config.toml
experts_per_token = 1
router_score = "softmax"
balance_loss = 0.017
vocab_size = 32768
Below are experts of layer 7 (counted from 0) of a mixture-of-experts language model. Rows are named gate (a neuron's input weights, with its number), up (a neuron's input weights, with its number) and show model dimensions 0-191. Each number is 128 + 32 x the weight over its row's rms, rounded and kept within 0 to 255. Numbers have three digits each.
Before each expert's rows: a language model's description of what the expert responds to. This comes from a sample of Wikipedia text that the model never trained on.

# expert 30
Description: Prepositions
gate0:094106136171178102134153147134151113087103117188138070115138138109145130137117086129085141140095079131154096116097137165052096082092182117132140123152145114140132158144119118086138121174094072162179128174180108104155133143102083127156119128121123155093135119082140197139117148101123153120109134107096159163186082123117214045084188128168180144141094120146095189133095126113072128145067086067110128161161165134102095127176154160117139175107193122097141183116127115160150079069149171138115123065130131097164177165170139134128120095167123142125117084134111124153137162055123160195
up0:109113188067103068104105134161125189127130066154125143137149137095077166058107098122177138139102137152143189134104138141151074107123133137209143135162101109134150123130167143099151146135096079145137102115165147096113105116180112175142156122136105080137081115114152182120145093112112100085105170126114125155066099143135127115149188119207154116134163109114071163164185130138095140137037103092193112167105162176086108116102110199139148144098105120080098133140159136169124112148166142088140152168161123104083141133125078174133074095132125176121118155135089184093104136107219133164
gate1:094123143098144075140104160172195126112096093117181186095065133135108116160129127127149135122137139098125134111168123125152150119136131152142086121107128121094167117095098089137157166106135130105170130130126160113060065097144142094072112115116132145173143176125163113159076160121200176116119092138123040132099107105103080175128149090150154127071132097174120082113059138171157195148152176163114110127111150120098067143163202145077153129153157093122111156214179181091157117181115102146129074087196155132152117137113094110099164172127120114161126162096142136150173173176173103117
up1:125156119093106094172153190157143143109114105139170220093091148120088130154137135137181125158142119052118159128124179094140114091124100104104108123099098091079131102131148120167119148117088148093184108127153135132110095105132161101093070143104102129152139188100140155163045125065176148134143077163144045147170112120116104153143199081176153156116163101169122080114085157198136175129164119145065110109098109158137059121135165147094151116182165117098128146149156187137114097139142103170135085069153187103126100122128099125094132186093107120133144141145188138163129180158128140092

# expert 13
Description: Determiners and quantifiers
gate0:144216121154117095091122099182180120110195136121101127186112128152173119135109112135087104125111189158135082159075128083150122174108068122132161176176150167148174139185089103153104090152148170141164119175180109157133118101089130095148104151145104136190115107143182152145141100156093140144165149059138120141079116127220142114144136099132148122133146095169176109142127141116119160194091119136113178116143146138146145127178128145121119194149133205121125134099143122177097100146108089104137086179123106133149107046152145107130059169111216119133153125145060151095119111087159135138
up0:181127124153122141132179125107151141106143143067145135107155098081064125091096193150131116103084077137161143164111184138146078184143082111097152126145139157182149144121118100127164095142173119098097067110047086095087131098110146126176131135081123155153051143224110081102145130179181148138126137135138155141130065106155126147116161192098095202098120193179115103181116137088188120116121111150132156127159120098132127115114152137133149145161129194146155129104170114173131170117111161128082078121081090075118077178159101142144129130111146145150075087174090127110105140176124132126
gate1:055135112102083102089110047160114146094130092132136107122138163134112108156150195072111109156101092119124138123127104124158148102098143182179180173114154135120123145110143147117184157118090128120163147172150114131170172171094159154100128113165138086097195199110157136154137142100152115128140077113176156096109104090139136094140142127110152114151162083130145142116101046149139191132182180091114097133147102109222098167101151143135104082127084103139185163129076202090063157102147047123147115131117151144119140140076125094099140120139109116177163128149156112099188184151146184131
up1:136132078156063228131130103197112127093094159111109143134107137163133123098125147179127104093120108135095103131082147150190144143081121050125117150132116191129095127134148170157108111081137153094142090168077094113179119154092146161106124068203121126105103110143144087142094122138129207101151065148140122105088128130172091079088152100150110130107082129130154113135179175157133148141096157121133131112101121190178107115130223113138154159183096141111147122121103121134153065139086124132129129097120189065126118115147096108041103106143109129111155198150177095086106116110142080112

# expert 19
Description: Commas
gate0:143046127154129147173199153105161193160140144132161096137154098156164169137145128111072076135095120124195156148156161122131153094117144100147145105111154099183087165127138088110188046087094121174140126111142130126121184100155123093185141115104098166113216151133168122119133166189095210099152154115039129141110131155134099146173186135129110219131132136102091145113137149097113144130111115117136169139141157092105156097194086088174083076122156128133138132115162083156134106101157126109146160154121070136141141066100163130129132118126071178166167145119130157132128158120146111167
up0:106117196123083110102079138123108091104096105150117163138145182098103087144159175119181190072123144198057095106075095130152162123103104107088181161120132192106120071127134181137072145161157152104169118121145093127079135141204134110088088133161195151114115118141085142121118079111171099148149136128226163157143146150150098115102143149117150035135167114109132132125122132154134110148129079146109091110067122165140140141130163176118184154155154101137161118139117208122191167125077119127125131098146165124089150174193155132123134147096159131130088099142136082133149131089124089096
gate1:138181135136160106123161133085115098157099140135073086180108139193113148137087117135187160131127136112154084162112162235151147160133110047060135100138114133109160065136109111113063116164124099122126107133132092164098138121157171131117121162088139148157160148124120150152110199182160129170148114105114123067135117103168182157158155131116148127173099100132193156118180114180141130101134129101106169126129098134167148165190128117143160176083130133126117122103195145113125126119164072146162075144147112105155078099134109207141080058116186129126072081128088071161174115116116130161
up1:149108113140167077135193143145151211115106141153126171139134152129080140060101150114045144091148121098118173163120170162144129117090183168144120156082127148135092119108142101149162123136170169136105082142113092109096138123128163099121140091161116121202196104112116180108118101120136056101160097104136141103121131129154140149115070069163128137139097201173135099103148140095134148135093113169104055135165171134249170148158096172197105101119143099157066107135081160110114080144104128090135147162137136135159095147132166140145106162176123135095170109197165122133118130136142104091

# expert 21
Description: Word-initial fragments
gate0:185170095102069134129076137112138136119104112081107127089167124117139149143169127103075161122075151150039166131121123108120122170130109076126129119068157170084109155098081078147143103120123108063076128181107140109129085101183142187111120181111071155175091154163080118163164097183154122049199118185146111073185115144069150114134150185086150127150157175091125156136115124128095107082109140162107042104130137135141126126186152115147146103086128159155115087118087150134102084129155106131096114158145141169147100101138173124151120105097119084124148162147156081115092131146111189127
up0:115140141124114140078069127083132119157116101099139110153105163110149125093151089168136098072145146170104124167099124137082073183124104071141032125142185130064179122130139068136120155172101106090100127153117108152119080080104143145124104168085126118070133127095090098172102155108153125036140135115185119164183102160146136178159104181113142146133227139154168175136092103117128119103130160130100126076121166192148123137164131159137156121120155184147146125099142185094115154097133176151095136102105093144136161145152170073160124150097129151127137127173162087142045138109146185157
gate1:125176102107133139139101141124175150211117088190109155133143139112139087122126108149098142120131120130123074146190158142142151174099121160176108096120132153126155167146145126117109129103085157120101112142131156062137122071148103060101099081117078104098096128132088125097033118144146085100093104166085113140190111055202118140126146077158140119180136151100181065095084120141174069087118173106144087173120116123172043129165138126173172089082118161139182127093120155172081117169145169187137115099103108149159115098118125139106137110107132077152159120168121113129142180178111155150
up1:150117177164174061074183121143124107123135117111116092112110093161119133112122087111124129184123108106156118155121162045106151114092183172089132143151086132120145128133165130154106108107102133130125136106159117101125193145187166213108157214188181196154160194157114129129117073191110225174109179131102054141080132146125141114131106133137138119157133073155159102136127143109101142148106137150105148081118131153178192136110117123110144113134132131138096117133130177135191118161095135099148119194143180183132144140110133093137166121131155108094154173204150154121147173086112102096

# expert 23
Description: Articles and determiners
gate0:164093103196138173161122192115087152161134147177159105080132099102135119113098133110114116161152084211156198150139115176065175183093123152055130141175145085066121108134079096133189089173143075100140131128120100143150134062167152088162116153152131073126103091157149149081103181139153137141137148163150138100169123120117126124115143153099112123176068161127126152101093070142174157079086127145112162120149149193165111176172130178140152123153146156098163119115108152131115101192146120102080116090170082146148131130107144119116139151144171078164148122114155110123086144121053104078
up0:199182135195153118127197140140145125117177134113174136074076117121139126153141120108144133120145169125199128154097129110100153210090115089177140133187143114161097130153145176145173079060122138119129092085173110110105077084038130096092163107098165135165157126141117129060130141101094083228096140120121105125105082161105128113132097090140113142125137098065100121090104053115156128140174090112151080160174121144092149141091126138178153124140136118127135052131124146126174122091106083151102092150089133150125123123090044114135150109165096096146106098102089116131118116114160102141
gate1:125135169179114134169149151125118150122127101146094095107125142117133089114220117167153112147115110131162142153177149159089076095151120144123149112164149094085172141131117137180123092140063071139127038108065129070120104117171152123080084156127107102114112108101140129075137138153153137099119115112099090173146217155101113111129116169151200110187158129139126165116152148145144116119167116147165058137146118142146135131103146116140156132124159139113096155121173166213067197103099172134170126120130132147124125143087095176136145195189120112218144121118175126169070174154133089069
up1:130136079150136118065100095125186091127150202094177180147138134149116142122068114128119166124188110150153143112019085116160154126104129095109091117089079179161085132134082126129165158148132188139158205156193126116166190136057124155156154145086147147133153141140131122149120125130098159123122129114131158115130088145138127113130175114122140142070133116122184106124103110120125134120130130070089162107125169105127140121122104126112086065118126119147155105118072120081201054118129103141150137123097089040145134087190177107135118141048132123087105177147104103097174068098138165144

# expert 7
Description: Verbs after subjects
gate0:101104081105116105114112101141173116095144062111138164125153165162060146107177127161145145148145109173153131078156115153168110122161127131126140127129117170127169110138099178087085171106173145167147059177135086110136100167142095170162137134131118153042139133106068114153151100192183158124148131086107151105160190191191117119174095072155088168113112141166132146090064103161148110131190204141133188131156203143127106153126133095114156121088109096163142148119127100128160157112116147192111075084127140060183120159138148152095166120088105110118075094118145137110152114143149173124
up0:108104138081094059088099089137171153137166133128119170071143125074072179081225140156151147094143161185144129109135126076120104131161080140118149206128108157139152110160098133069143140115176108197135126148106116090153154128160104195147147112094064152120128133123113151168137112162156150151189113124099193094130185228126159145167113093154118164137149148153142089109103115110141135147124221153095164105179108137120110136091116058112133108131087134124105101081104137130142114125084144152150148107145129078166086098149170192133124109118104139127080138083148134076143084144167133134
gate1:073152105120094112119118138121142167173169093131090106163082178130153144141107166096135142129026155175099156102078116126166101115131113138131143179094150123146090163108169150106136132115151102085089092119113170126108140095220091110104144084112069088130183117046155166137094136133169128171077127085139175115096114159082069101105129115130118165103134140132166137099121102114120154059136163127148114152128133141155085068182115092075119124149135100139052119202126153121112141072118093162114155138142079148108101141128119072136183143118191190064112142113159122172157109101127105075
up1:080158100117077105100143130079134125113149133114147125170112155105207174098103144118155121099087142152117100079079149140145107116146104134165158159080129155106073164156143164102155123120161136084121099077110117083057177135188113124144112092101171152158195106076190138115116113143171129162128136097108167147057076127129106121136165144103161136130088151118157173126139117110105106122192138191112142126142131105091093129184103111129112111134120140102107142118133105078076117089102093118168235087125120180081139125140127101160186148132142155058090128095188106206177132081086086104